Experts of a small language model: vocabulary 10442.
Below are experts of layer 5 (counted from 0) of a mixture-of-experts language model. Rows are named router (the router's row for the expert), up (a neuron's input weights, with its number) and show model dimensions 0-191. Each number is 50 + 15 x the weight over its row's rms, rounded and kept within 0 to 99.
After each expert's rows: "gets" lists some tokens that make up at least twice as much of what it gets as of all text. This comes from a sample of Wikipedia text that the model never trained on. Tokens count by the router's weight.

# expert 1
router:32 48 72 55 30 81 43 71 23 63 41 54 66 46 33 46 50 73 54 52 69 63 23 52 45 64 41 34 32 54 59 55 51 53 60 49 25 23 70 55 36 43 64 33 51 63 37 60 47 73 60 54 56 42 61 32 80 45 17 34 67 49 57 56 62 31 61 57 33 47 50 40 40 71 47 23 47 92 54 60 29 39 24 67 57 33 48 31 58 75 68 60 47 49 36 58 57 53 30 48 42 59 34 56 32 39 22 45 18 02 47 42 47 86 75 51 82 70 55 75 72 38 66 66 53 47 40 59 63 39 47 82 27 34 52 53 79 69 55 43 46 63 61 38 54 53 79 50 36 57 45 34 46 49 71 40 53 62 47 45 49 41 59 51 47 41 36 68 48 65 63 48 56 39 59 51 28 45 41 63 54 53 81 52 47 38 45 30 67 70 49 48
up9:48 50 35 32 63 64 56 65 28 38 70 37 20 24 27 51 21 50 58 18 65 64 77 38 44 40 63 77 31 38 36 80 78 22 62 58 54 64 67 44 71 16 60 36 59 60 73 57 60 50 54 14 59 48 90 46 65 58 65 61 48 36 54 42 74 43 58 70 39 31 91 72 41 44 45 77 23 64 68 56 64 62 53 44 29 39 59 46 55 57 42 47 66 27 39 45 51 60 32 61 55 52 63 38 43 59 41 49 18 37 70 49 29 61 59 45 58 45 39 74 48 60 41 27 21 45 34 67 47 39 61 46 46 42 50 48 30 69 35 46 58 41 51 60 55 58 65 38 47 79 75 49 38 48 56 62 65 44 53 46 47 56 41 44 76 56 25 43 49 66 30 63 45 37 49 67 48 32 71 68 61 62 60 38 41 39 60 48 55 46 26 61
up10:51 37 36 50 65 61 51 22 56 46 46 69 46 76 68 32 34 45 41 51 53 39 45 22 47 37 34 47 43 38 68 73 73 67 48 37 62 74 46 39 72 42 26 64 66 55 28 61 37 72 26 13 36 72 26 50 35 40 72 51 57 20 55 56 35 42 32 51 79 42 62 58 60 34 67 33 52 43 29 35 43 65 42 29 72 77 45 20 37 51 62 41 58 65 56 61 61 56 55 75 48 56 65 63 61 35 42 64 43 49 42 45 69 47 44 52 58 50 55 42 53 45 68 64 76 37 54 42 37 65 84 50 38 26 25 46 52 57 70 44 53 41 44 38 81 66 67 68 45 56 30 53 50 55 54 20 68 66 33 72 33 36 68 11 63 29 62 56 55 22 35 54 37 28 56 53 63 36 30 52 78 31 32 41 40 28 48 45 59 46 61 50
gets: " in", " of", " on", " at", " for", " from"

# expert 13
router:56 35 51 53 32 83 24 49 18 44 62 44 41 41 46 33 28 56 53 43 52 44 47 26 32 57 47 41 45 25 40 62 44 72 32 48 28 54 48 69 35 34 66 38 63 60 53 42 53 55 54 40 48 54 50 32 80 49 58 56 68 65 39 43 43 60 61 21 40 41 66 44 61 55 58 47 61 85 57 67 58 69 17 73 58 51 44 40 61 90 47 52 61 47 41 52 51 39 62 41 54 51 31 68 45 35 52 45 43 33 59 22 48 56 57 26 64 62 42 77 55 52 62 76 52 53 42 64 52 30 70 65 25 38 54 85 63 59 31 32 29 27 58 46 74 47 82 49 26 76 43 11 66 64 59 52 56 43 55 43 41 30 60 46 61 27 54 80 42 46 57 65 38 20 77 38 34 47 30 58 49 75 63 70 36 38 24 40 41 59 32 68
up6:63 45 45 66 65 72 58 61 44 36 42 47 51 53 54 27 68 61 46 50 44 32 52 66 48 46 33 43 56 27 51 67 28 60 32 47 40 58 38 44 54 76 34 52 88 58 25 41 34 50 56 35 48 49 41 35 23 65 65 61 91 47 70 36 51 67 38 59 78 71 66 48 61 59 24 43 64 66 43 52 35 40 69 27 34 41 20 64 53 59 46 49 58 38 59 87 67 43 49 50 53 64 29 68 14 31 36 44 35 49 80 25 71 50 45 70 67 36 39 54 62 45 58 55 50 70 59 36 71 43 67 55 58 19 53 35 35 49 31 48 84 61 54 21 57 24 53 42 51 68 36 62 82 48 45 48 56 33 67 74 58 32 62 56 55 65 52 49 53 53 46 54 71 21 74 53 60 86 39 54 50 52 48 66 31 58 40 54 64 27 48 67
up7:58 91 37 35 72 46 33 48 25 58 73 37 54 57 35 34 20 39 60 34 53 39 43 51 31 58 41 33 55 68 37 52 80 65 69 71 60 45 38 59 52 50 49 68 64 70 35 56 33 41 66 44 45 34 42 25 48 27 80 77 60 46 44 34 40 59 45 43 25 37 51 33 64 50 54 48 46 60 41 51 57 53 34 53 24 26 51 12 53 59 38 43 38 50 66 65 63 31 51 40 45 45 56 35 55 66 53 40 31 58 23 42 37 42 41 69 60 67 66 61 40 67 37 69 40 47 61 49 47 52 59 65 38 51 50 52 64 42 40 45 30 14 63 55 47 54 37 52 35 42 71 33 80 30 28 63 52 37 41 48 28 61 24 26 20 14 28 40 47 45 32 60 00 62 53 62 49 22 46 55 57 32 42 24 56 50 40 55 51 35 46 52
gets: " |", "%", ")", ";", " number", " part"

# expert 15
router:36 47 56 69 48 63 44 41 25 53 51 27 58 32 33 33 71 62 68 60 57 61 50 51 36 56 39 19 41 46 53 68 31 69 51 28 15 36 73 57 29 58 49 37 62 60 34 41 47 70 48 53 60 36 45 37 80 35 32 42 37 33 47 52 67 25 75 30 57 75 58 47 34 60 53 42 49 78 38 53 63 39 32 63 64 56 43 26 44 74 91 53 65 46 54 61 61 38 45 46 44 39 23 59 45 46 19 43 40 30 73 21 63 70 80 48 58 29 43 73 63 53 69 45 43 46 63 66 51 55 44 54 35 20 41 52 71 61 39 41 39 43 46 53 54 44 69 51 31 91 56 16 51 52 59 49 51 52 50 30 36 52 42 21 41 32 32 69 36 57 73 51 63 42 37 47 29 35 58 59 70 39 74 58 75 42 33 39 55 67 26 64
up3:55 40 69 51 47 35 57 43 82 73 67 48 69 36 28 26 30 45 27 33 52 39 39 27 39 61 46 63 23 45 25 76 47 52 26 55 27 56 58 69 24 45 45 28 64 55 63 58 48 64 47 57 34 45 65 47 30 31 63 57 69 28 35 58 51 57 22 60 49 59 40 72 28 47 46 39 46 69 33 59 22 36 43 71 53 28 46 45 35 47 61 73 40 42 69 47 74 40 59 51 36 58 36 44 05 43 32 51 70 37 72 28 52 54 60 53 49 62 60 52 67 69 58 90 44 51 52 55 54 41 52 59 55 47 54 51 43 27 45 25 67 66 66 38 41 06 63 47 43 57 47 88 48 40 98 52 45 46 54 31 50 43 32 42 55 52 46 63 71 63 61 45 49 37 45 37 64 38 38 58 75 28 25 71 54 62 50 59 54 50 51 35
up4:35 41 41 30 57 51 49 58 25 65 59 51 45 42 43 54 52 39 51 54 51 41 57 61 48 43 32 38 78 47 59 62 46 36 44 52 54 53 42 54 58 58 32 56 66 23 33 65 75 57 50 25 49 66 50 44 46 59 49 40 62 44 48 44 85 64 55 39 61 33 57 35 48 64 62 22 64 63 44 48 75 40 36 46 42 59 35 59 62 50 44 12 37 63 19 60 65 81 49 76 49 63 46 44 77 44 40 42 53 61 51 23 58 60 57 62 38 39 16 56 20 45 42 46 34 52 69 46 71 44 73 62 33 53 54 34 61 82 51 54 12 39 75 60 55 57 62 61 70 93 51 24 58 28 73 49 48 42 50 44 59 60 71 30 36 63 22 66 78 42 47 40 63 43 29 41 19 44 49 49 28 80 81 39 60 46 58 47 28 48 83 72
gets: " to", " and", " would", " can", " by", " not"

# expert 18
router:61 50 63 81 33 69 41 62 22 42 58 20 71 57 31 55 38 68 63 39 71 61 49 60 30 42 30 27 40 53 59 73 49 53 57 42 27 37 39 51 39 36 53 48 71 60 32 40 35 64 49 52 51 50 63 51 59 39 30 52 53 27 62 40 80 36 48 45 39 63 68 41 37 64 49 33 55 99 17 63 56 66 61 65 60 27 35 26 43 63 58 42 71 56 38 65 78 55 49 66 33 47 42 57 48 42 25 52 48 47 44 41 48 57 79 51 76 41 43 58 51 38 61 65 63 47 54 49 69 57 31 78 33 27 33 52 72 66 65 36 55 44 67 32 59 62 66 42 24 80 56 38 64 65 70 33 77 48 40 37 34 48 62 26 41 41 37 64 60 58 53 51 55 36 42 48 30 39 38 66 58 60 81 44 61 52 44 24 53 64 58 66
up5:47 48 46 48 29 54 66 61 58 77 56 53 17 56 50 35 48 61 47 12 55 63 42 50 44 43 49 54 26 41 65 59 38 66 33 28 63 63 56 23 63 32 34 52 61 66 71 99 30 64 52 45 32 64 40 45 58 68 50 31 50 53 67 34 59 36 71 58 55 38 64 29 69 41 63 39 77 42 27 83 50 45 43 75 48 41 47 30 32 55 52 45 40 38 84 41 75 68 51 49 55 72 37 58 43 35 52 61 33 52 56 48 38 53 32 39 44 47 40 52 49 31 64 54 34 50 72 51 60 39 24 35 34 48 39 56 40 58 51 74 13 71 35 64 58 48 45 55 26 60 38 40 40 30 62 41 63 47 36 14 44 71 58 45 32 39 46 43 41 41 60 33 38 47 68 41 61 28 61 42 88 81 65 48 52 56 47 30 37 41 57 26
up6:49 76 61 54 45 56 28 28 15 70 42 34 57 57 45 39 36 62 21 48 58 56 29 44 25 73 74 44 58 44 58 57 43 61 56 27 44 41 52 54 45 59 57 33 51 63 58 42 49 74 77 41 53 70 53 42 57 48 50 65 70 67 51 29 60 65 82 52 88 35 53 59 59 58 65 52 78 40 37 79 50 51 45 59 51 46 44 55 57 89 65 57 57 36 60 51 49 62 41 36 43 51 53 62 62 34 26 31 27 54 71 10 43 61 48 54 78 53 27 81 65 44 64 58 34 62 20 44 36 45 58 46 46 63 63 55 37 60 37 43 33 33 36 41 46 57 69 68 48 53 50 27 43 66 37 40 48 32 37 68 56 36 25 45 30 44 68 73 49 37 63 48 39 29 67 33 46 78 11 67 54 73 70 57 58 31 51 39 68 70 24 46
gets: " the", "'s", " his", " The", " their", " her"

# expert 27
router:54 60 65 54 34 64 40 50 33 41 63 45 43 49 52 43 39 58 50 48 55 33 24 51 15 42 43 33 41 54 58 71 37 70 49 17 12 27 55 68 30 38 47 52 64 49 23 41 40 47 39 66 48 50 68 29 67 51 64 41 80 54 50 18 74 41 88 45 41 60 71 40 50 56 58 32 63 67 37 65 54 66 25 82 56 45 60 44 47 99 56 53 61 29 49 47 51 43 34 69 56 62 56 39 61 38 43 58 50 05 81 32 54 67 73 50 63 47 43 78 54 48 55 70 58 51 50 55 67 45 60 62 30 21 38 53 57 73 62 41 61 38 56 51 62 64 58 40 45 66 51 45 70 47 48 51 60 44 46 44 50 28 51 42 50 27 32 81 48 62 47 72 54 42 54 50 31 19 36 78 68 35 76 70 56 52 42 43 71 61 36 47
up6:22 77 64 32 51 62 43 64 49 70 29 52 47 61 40 72 79 35 59 39 72 60 45 58 61 54 75 50 45 30 79 42 63 80 42 40 41 79 27 20 73 49 47 68 69 65 56 41 76 52 44 62 72 77 40 21 35 57 54 68 62 56 59 38 65 49 29 60 42 35 49 14 31 67 59 57 55 58 70 59 29 35 60 45 43 48 56 54 49 58 65 73 47 67 30 41 58 65 85 46 59 40 49 29 56 79 42 52 68 26 54 53 77 74 57 09 55 34 56 33 43 58 65 65 62 47 61 81 74 39 83 43 52 51 76 51 58 53 58 39 52 49 65 36 74 64 40 34 52 62 53 38 45 35 67 53 58 48 41 46 47 46 36 57 51 46 52 21 35 41 69 43 54 41 49 49 63 40 22 64 51 56 55 40 67 53 27 32 36 44 46 57
up7:14 42 40 44 45 57 40 54 51 69 64 07 56 71 31 40 41 57 36 60 41 33 60 71 21 32 62 49 57 48 50 46 62 42 43 58 58 39 75 24 33 52 47 30 77 41 55 62 23 64 36 54 45 38 30 26 65 74 56 79 38 37 62 38 65 41 60 56 57 48 43 68 59 75 37 23 37 55 38 62 70 12 35 62 55 28 33 30 12 62 53 46 49 44 39 65 58 49 35 43 56 51 27 29 50 38 37 60 73 58 49 36 36 40 48 59 64 47 42 70 62 46 45 91 46 60 39 60 61 36 41 51 83 31 58 71 52 38 48 50 29 40 75 43 61 45 18 74 42 73 44 38 75 55 37 51 64 39 45 62 43 62 50 48 40 35 14 57 53 31 45 40 36 48 41 60 35 36 53 49 65 66 37 41 21 57 51 44 68 47 30 59
gets: " |", ";", "|", "-", " —;", "};"

# expert 58
router:53 56 75 55 58 58 56 73 26 67 39 46 35 39 54 52 43 81 73 35 74 48 58 57 32 46 47 44 44 33 67 56 54 38 65 28 16 39 56 54 48 55 57 53 65 52 46 54 38 72 77 47 39 49 47 45 61 58 46 54 45 48 57 39 59 44 67 41 52 43 68 56 32 56 54 17 69 71 33 63 47 57 44 56 39 17 32 26 48 80 85 61 46 51 59 49 77 41 30 58 40 53 49 62 53 38 42 34 55 21 60 17 35 59 50 58 86 39 36 68 62 51 46 73 44 46 58 45 69 66 45 72 52 18 32 61 76 49 50 56 55 45 61 48 56 44 51 48 47 63 44 31 49 34 61 61 58 67 29 56 68 50 41 47 32 48 28 78 60 58 56 74 53 24 53 16 36 32 50 74 54 38 70 82 49 50 38 10 76 84 41 77
up3:54 55 64 86 52 54 48 58 50 59 49 63 54 28 17 56 56 54 41 58 57 22 35 74 33 69 63 48 77 47 62 40 64 44 41 46 48 48 26 39 50 52 72 55 61 53 45 66 45 49 59 39 42 31 41 32 28 47 26 65 67 60 57 35 49 60 44 51 24 25 56 63 45 34 42 63 56 59 54 23 56 18 32 47 68 42 55 73 40 56 64 43 77 70 55 59 67 46 29 69 62 64 25 51 43 49 37 56 42 49 36 42 68 56 42 11 35 60 68 55 54 77 28 62 45 42 34 33 62 49 21 63 26 26 53 80 55 35 57 23 64 73 30 63 53 48 57 65 48 68 36 27 56 06 85 33 66 60 53 28 56 42 53 70 52 65 60 60 64 64 55 60 46 42 46 33 43 41 35 21 52 62 39 20 52 68 39 38 47 46 55 21
up4:30 36 31 35 56 39 36 42 60 55 67 46 84 52 36 48 60 43 53 68 58 38 18 53 26 57 51 18 47 60 45 66 65 50 25 38 53 45 54 38 28 54 57 38 72 85 62 53 61 62 60 33 55 65 45 36 69 49 61 66 38 34 59 57 42 76 63 65 40 48 41 49 45 52 56 36 32 45 34 82 50 79 40 60 65 27 68 27 44 58 55 70 23 68 39 55 42 27 74 60 41 37 25 21 26 62 57 60 36 53 72 48 45 68 32 55 57 48 50 59 62 37 36 69 31 33 57 55 33 40 59 38 33 38 48 57 73 32 36 44 49 35 70 55 63 52 32 74 57 36 61 19 51 58 16 57 31 45 64 46 57 17 53 76 37 39 49 38 38 55 49 49 33 50 58 56 29 75 24 39 45 58 44 84 38 70 36 45 36 65 29 78
gets: "\n", " In", ".\n", "In", ")\n", " up"

# expert 9
router:62 59 48 54 29 70 32 48 13 68 44 42 47 35 53 63 18 54 79 43 60 46 44 54 19 46 45 27 46 46 50 58 50 58 57 43 43 46 51 40 45 49 54 48 83 64 27 59 21 47 51 51 52 55 61 39 58 59 36 63 54 46 49 51 65 37 79 38 59 47 84 51 41 72 52 41 53 96 38 61 58 44 10 59 63 55 46 37 63 77 74 60 61 45 41 50 78 52 39 46 58 45 51 54 57 54 19 68 38 06 47 33 46 41 58 41 82 53 38 73 60 66 51 66 72 49 60 54 58 32 55 62 39 52 61 52 83 51 64 44 53 39 78 38 53 45 60 63 34 64 63 26 78 61 54 24 91 54 26 45 43 38 32 48 50 46 34 77 47 45 47 65 40 40 51 41 31 60 42 70 52 68 75 37 49 30 28 35 35 53 33 51
up12:61 31 67 95 20 67 47 61 18 50 28 38 48 86 50 42 78 31 78 15 46 63 46 45 54 75 33 74 32 41 58 40 58 38 45 60 48 64 48 70 74 52 57 40 68 59 54 36 31 27 60 18 67 54 69 43 40 44 60 32 43 44 74 38 65 70 81 23 64 23 60 67 55 51 60 66 55 61 51 48 79 60 70 55 62 71 63 56 51 52 52 33 50 52 41 88 60 35 47 45 44 36 39 37 37 54 51 51 53 32 55 42 40 57 43 43 55 68 47 56 65 57 70 70 67 45 32 35 67 54 83 37 38 40 53 58 72 50 35 74 50 43 53 67 71 30 57 44 40 56 64 46 43 46 40 51 62 60 50 49 57 76 63 62 36 43 78 28 81 56 34 57 36 27 54 36 23 51 39 44 51 66 64 74 56 47 57 45 51 55 57 60
up13:68 71 54 69 62 53 66 64 65 43 29 41 73 86 30 63 35 60 73 53 52 85 68 71 54 60 64 41 19 88 40 45 51 24 59 25 46 56 45 34 59 56 81 03 34 43 44 46 35 40 43 56 26 51 54 45 74 27 68 54 67 47 46 48 52 66 54 39 41 53 48 50 53 66 33 59 57 50 29 72 48 48 34 64 51 58 63 31 36 68 65 55 42 61 57 35 33 40 49 58 56 30 47 53 47 55 42 47 39 12 40 45 36 41 63 41 48 54 59 42 50 32 80 37 59 30 84 60 27 51 28 40 56 44 73 41 34 37 45 60 68 25 64 39 56 50 41 63 46 66 32 48 29 59 26 40 34 56 61 54 50 66 55 66 57 36 61 75 37 48 37 38 55 52 65 59 68 71 22 47 39 49 46 51 41 44 54 27 58 82 12 60
gets: "5", "0", "6", "4", "8", "7"

# expert 0
router:55 50 59 60 35 82 30 33 31 52 38 42 47 48 42 54 58 57 61 40 65 56 50 46 27 51 50 38 37 48 63 65 65 59 42 51 21 46 73 60 49 59 47 43 68 53 35 52 53 44 50 54 62 47 45 36 70 35 59 40 82 33 52 49 62 43 46 45 18 31 83 28 32 56 30 27 46 76 18 57 82 66 33 58 50 50 64 52 46 82 59 58 67 36 38 72 84 66 44 62 62 51 26 30 34 38 26 83 27 40 46 07 55 68 51 51 75 55 57 76 57 50 57 44 46 53 54 54 53 51 59 68 55 47 39 28 61 47 73 52 50 54 63 47 58 73 59 51 33 79 56 40 69 53 64 25 61 61 39 35 42 36 54 47 33 17 52 43 51 49 52 66 41 41 44 58 29 62 38 51 70 40 73 58 72 54 22 07 72 64 37 65
up3:64 32 67 66 50 74 63 20 40 64 58 53 44 85 52 53 67 61 70 75 40 32 55 29 56 54 48 35 45 51 41 72 71 48 48 46 56 38 36 31 46 59 25 27 73 36 48 67 57 53 39 45 29 25 63 33 51 65 34 53 55 50 23 17 43 42 45 46 38 53 46 54 53 48 50 41 39 43 67 43 66 40 64 53 46 39 35 41 65 60 50 71 51 49 35 84 44 46 73 46 37 59 41 60 82 57 78 42 61 49 10 62 43 61 75 71 73 59 57 22 67 24 34 80 42 73 41 23 46 60 41 44 52 33 31 21 49 64 56 63 74 68 43 45 29 27 31 46 34 40 63 34 63 47 59 41 59 75 54 59 32 54 55 41 70 42 46 59 31 43 43 75 44 56 68 54 59 58 07 48 34 55 58 54 68 47 30 20 58 58 43 56
up4:64 29 24 45 39 69 67 39 45 51 37 43 58 59 63 23 72 57 82 48 52 45 31 32 00 62 58 51 46 45 68 35 99 43 51 62 34 36 58 61 50 63 36 21 55 39 59 41 44 43 31 39 43 49 52 51 39 40 38 73 52 44 47 36 60 59 59 57 40 09 61 48 46 54 36 66 48 76 57 54 50 60 65 47 54 42 47 35 75 49 35 62 73 42 51 65 56 73 41 28 58 77 39 50 37 40 41 50 41 48 45 43 74 37 76 49 55 61 73 62 25 79 35 45 42 35 59 35 33 42 66 54 42 58 64 69 48 58 52 67 59 48 39 53 46 77 50 63 45 60 43 38 59 42 24 35 52 73 35 54 23 13 45 63 46 48 56 58 43 40 21 23 64 53 46 74 59 56 84 49 68 35 72 29 65 54 37 74 63 43 44 33
gets: "b", "c", "p", "am", "it", "at"

# expert 53
router:64 52 48 59 38 78 48 70 14 33 49 36 53 45 38 50 46 68 44 52 74 62 21 66 36 58 55 30 33 43 61 51 60 51 46 31 34 10 45 59 20 38 56 38 84 60 56 50 28 48 56 48 65 50 65 39 64 38 49 66 66 57 64 35 53 22 54 50 41 46 57 44 42 65 44 39 53 72 30 61 53 49 20 57 57 38 36 46 42 82 64 47 55 39 45 63 76 56 43 61 41 57 39 71 27 36 35 66 36 32 46 19 54 55 59 41 63 34 61 57 64 35 58 78 54 36 14 52 62 43 57 66 34 13 48 70 70 68 57 46 54 41 67 36 67 79 70 62 40 40 58 49 46 46 68 38 52 75 42 47 48 56 72 40 33 48 48 82 55 44 64 64 48 32 63 32 53 52 47 68 45 66 62 37 36 38 40 02 55 69 29 76
up2:25 57 69 84 20 49 60 66 24 20 67 42 74 50 49 33 53 45 27 45 62 64 52 44 44 53 57 35 52 60 47 38 59 65 66 33 57 36 70 55 51 92 76 67 35 53 41 68 27 62 53 75 43 59 58 19 33 58 48 88 61 68 24 59 56 49 39 66 52 42 72 48 76 43 46 50 48 54 25 56 68 42 44 25 43 27 53 56 42 60 51 32 46 40 33 26 52 41 53 49 32 48 56 62 32 38 48 40 00 33 28 29 63 44 39 51 45 47 40 66 47 44 50 42 26 61 19 55 71 36 45 50 53 48 30 69 70 44 54 59 60 16 54 61 71 64 72 66 48 51 70 43 53 63 43 38 47 85 60 54 51 46 41 68 53 50 54 42 35 49 41 82 42 39 45 39 43 64 27 58 60 63 61 38 55 35 70 55 43 53 32 60
up3:20 49 75 67 59 50 36 54 37 64 83 48 53 38 45 74 54 56 53 46 79 44 61 48 42 66 67 28 67 70 60 46 37 72 80 57 38 40 67 51 37 55 67 36 70 44 47 22 31 49 66 39 67 32 51 25 45 41 50 42 64 68 52 43 50 33 69 41 25 53 46 68 52 73 47 61 35 60 43 22 99 46 24 70 44 17 17 47 45 52 48 41 44 53 43 29 55 72 53 53 68 86 49 69 47 53 54 73 29 49 52 58 54 68 36 36 53 34 53 56 68 89 38 56 40 34 76 52 53 64 30 46 48 26 40 53 50 75 29 54 63 22 54 56 71 64 29 72 57 49 55 48 80 38 53 55 50 55 54 46 75 47 48 53 44 55 39 66 51 52 64 59 68 41 70 28 42 54 48 48 57 32 40 54 71 65 30 33 44 67 32 55
gets: "ed", "ing", "ated", " released", "born", " died"

# expert 50
router:20 48 54 59 47 81 31 42 18 44 66 35 56 43 46 57 36 67 75 47 62 51 42 56 29 48 37 29 54 48 48 82 38 74 62 45 30 40 46 55 33 36 73 55 69 68 35 39 32 60 49 59 44 41 56 31 47 41 27 56 50 34 58 48 74 29 60 40 36 69 52 45 47 54 53 41 37 99 35 60 60 64 57 59 68 44 41 45 39 69 68 52 61 48 42 57 78 58 51 57 36 45 35 65 49 55 37 41 36 43 61 42 69 69 52 56 75 52 43 59 58 57 60 56 60 50 53 51 63 42 43 92 33 33 51 61 64 61 54 46 44 45 47 32 60 68 75 44 21 82 61 38 62 72 64 30 72 40 42 33 36 47 60 37 41 25 13 83 47 51 63 42 69 33 60 60 17 41 32 55 44 53 86 52 52 33 40 24 61 75 37 70
up5:21 27 48 37 43 54 36 65 41 53 24 60 48 41 39 37 62 61 47 62 31 71 60 42 39 36 56 57 39 32 34 59 28 33 47 36 65 44 53 47 57 28 74 50 60 35 60 57 78 60 35 48 34 68 37 22 62 50 56 19 39 70 66 37 00 37 63 22 59 03 36 47 55 47 72 21 59 34 52 53 41 72 43 50 33 36 58 19 44 71 53 45 60 57 31 58 46 16 47 44 72 37 43 77 52 45 55 83 65 35 56 42 45 50 48 58 82 77 61 55 27 44 89 54 65 47 57 47 62 55 32 57 45 53 45 71 52 60 69 67 43 55 50 24 41 62 43 53 57 39 41 38 34 56 37 64 36 46 24 39 41 40 51 44 72 29 52 38 47 64 49 44 50 56 68 77 71 60 34 39 32 52 62 63 47 51 40 26 66 57 58 43
up6:60 59 52 43 20 71 49 39 45 57 66 41 34 28 51 61 35 56 61 53 60 65 50 39 67 39 29 77 39 36 55 49 55 25 63 51 61 64 45 44 40 26 73 43 57 54 71 48 39 48 33 71 64 64 70 67 40 65 49 63 32 50 57 48 04 70 61 43 32 46 33 35 66 56 44 32 40 65 51 45 70 68 44 64 39 76 39 65 34 48 54 43 58 47 54 38 29 42 47 22 64 59 66 42 81 53 41 73 26 61 51 43 16 71 52 56 54 48 61 62 50 52 32 59 39 71 44 21 14 29 31 50 20 24 42 42 16 38 60 10 52 56 35 54 73 69 59 42 45 53 73 51 53 25 28 68 55 42 45 52 51 45 52 34 54 51 30 56 71 72 84 44 21 70 69 53 48 50 39 50 43 58 64 48 71 41 59 37 54 52 32 56
gets: " the", " The", " an", "'s", "The", " its"

# expert 23
router:59 49 60 64 33 81 55 62 13 50 44 25 48 53 43 46 48 63 61 45 62 49 29 49 43 60 50 22 33 47 74 51 63 51 59 40 21 24 53 64 28 48 54 43 87 49 51 45 45 58 33 47 62 54 67 42 69 40 34 56 68 42 59 41 73 30 57 50 48 71 69 41 45 72 45 30 44 80 34 51 54 38 04 66 46 37 32 37 42 72 73 50 47 38 35 56 68 54 33 58 45 63 38 69 23 23 26 56 40 25 60 22 52 62 58 38 54 25 43 49 76 32 74 74 54 51 36 57 58 59 49 57 35 27 40 70 77 70 67 40 50 56 69 43 45 73 74 60 41 46 58 38 60 51 81 38 48 50 44 35 41 63 65 43 41 50 46 81 49 40 70 61 33 60 53 42 56 50 49 73 47 60 83 41 43 47 38 23 50 74 32 66
up3:40 63 58 45 67 29 38 80 31 61 54 47 49 35 27 64 72 56 69 65 52 39 61 66 43 55 58 65 84 56 64 74 62 79 30 50 25 48 49 51 58 63 56 37 62 53 36 68 30 56 59 37 18 31 53 53 47 32 42 58 77 17 46 41 48 34 56 73 27 40 56 61 61 44 42 81 62 50 44 41 38 43 55 55 66 34 38 39 82 52 64 15 45 78 72 35 72 57 67 85 56 56 49 59 49 34 53 56 64 46 73 36 62 41 73 28 47 70 61 59 45 41 37 57 53 46 41 83 34 49 43 45 42 46 43 14 42 76 24 45 47 58 58 65 27 52 56 25 52 55 80 44 55 75 54 48 75 40 54 47 61 53 55 52 39 54 25 63 63 51 62 54 69 54 51 56 42 53 64 66 29 65 64 56 44 56 47 51 35 91 65 72
up4:27 53 42 77 18 66 65 31 29 51 30 43 66 51 39 70 58 71 88 32 48 61 43 30 30 39 54 60 38 52 48 50 67 34 36 55 38 67 31 59 42 26 39 21 76 30 46 46 42 47 39 60 38 71 71 66 58 66 64 63 64 35 48 32 49 45 59 61 37 65 44 43 49 57 55 52 82 58 66 52 64 40 50 50 20 52 52 50 47 43 42 33 68 38 48 50 53 44 48 74 46 89 32 38 54 69 19 58 43 51 33 57 72 49 68 47 46 37 41 44 12 57 62 63 42 32 67 58 48 48 58 37 55 66 64 44 66 55 62 57 27 76 66 53 49 37 41 49 56 36 79 41 56 43 68 52 68 61 42 30 21 67 54 74 67 59 38 73 39 33 36 55 51 71 58 45 51 27 60 55 43 19 67 23 50 56 46 49 49 67 28 95
gets: " with", "ed", " for", " of", "ing", " by"

# expert 37
router:48 49 66 43 31 66 41 47 26 52 65 46 58 29 45 38 42 65 62 34 70 51 32 58 18 53 52 17 44 34 52 53 44 54 45 49 34 48 62 73 34 33 36 44 50 58 26 47 55 39 72 44 53 55 65 52 93 31 44 35 62 42 79 42 55 39 53 42 49 31 86 33 36 56 31 23 60 52 35 71 63 64 30 62 43 45 46 45 56 87 67 54 63 28 47 60 80 48 27 34 44 59 36 59 44 31 25 52 32 49 53 38 57 75 49 51 89 50 49 49 41 58 76 70 59 28 61 52 61 40 49 97 56 24 53 50 71 39 71 52 28 42 69 29 52 58 49 49 52 68 44 30 61 50 70 37 88 40 58 44 39 42 57 45 52 33 35 50 60 44 51 72 52 45 65 39 10 49 21 66 54 38 57 56 52 38 40 24 49 56 52 53
up9:70 51 32 37 31 41 36 33 34 43 38 52 40 34 28 30 36 41 45 92 40 43 66 46 65 78 40 58 73 50 58 54 30 42 26 52 61 58 67 76 36 47 46 58 58 39 29 39 52 45 43 56 60 87 59 57 46 45 42 39 27 38 43 58 59 29 53 45 58 38 47 46 38 47 56 53 62 54 73 26 66 25 45 56 38 33 47 32 57 55 16 75 62 57 40 63 61 34 19 58 66 29 47 92 73 23 52 32 52 46 55 37 43 51 65 57 56 47 64 41 61 09 32 87 49 45 30 40 61 34 77 48 69 35 84 67 36 61 42 43 48 53 55 51 55 43 46 53 52 51 51 41 40 53 62 55 42 70 60 57 65 28 45 47 54 76 48 70 54 66 50 75 51 37 61 23 35 51 03 56 42 42 46 50 76 26 45 44 29 55 40 53
up10:53 30 49 50 49 59 70 66 62 48 24 54 58 40 26 61 49 71 47 79 84 48 31 71 42 30 41 28 52 53 73 32 62 74 45 41 60 31 45 65 56 44 39 77 50 55 48 41 48 60 69 58 28 67 34 43 57 46 47 55 54 42 74 60 59 34 50 32 54 38 57 13 25 39 53 23 67 40 36 67 71 53 43 60 60 31 62 44 66 61 34 26 79 24 57 66 58 45 48 38 39 67 60 36 55 63 49 39 25 42 39 48 55 20 72 37 34 51 30 38 42 53 39 49 56 66 49 25 47 47 52 53 69 57 45 59 62 53 69 58 74 59 26 03 50 63 65 35 61 48 16 36 45 46 22 55 22 35 49 40 60 58 50 68 49 39 60 59 34 52 42 61 30 67 36 58 63 68 72 59 37 49 59 74 23 65 13 43 60 35 67 40
gets: "i", "in", "an", "u", "a", "ar"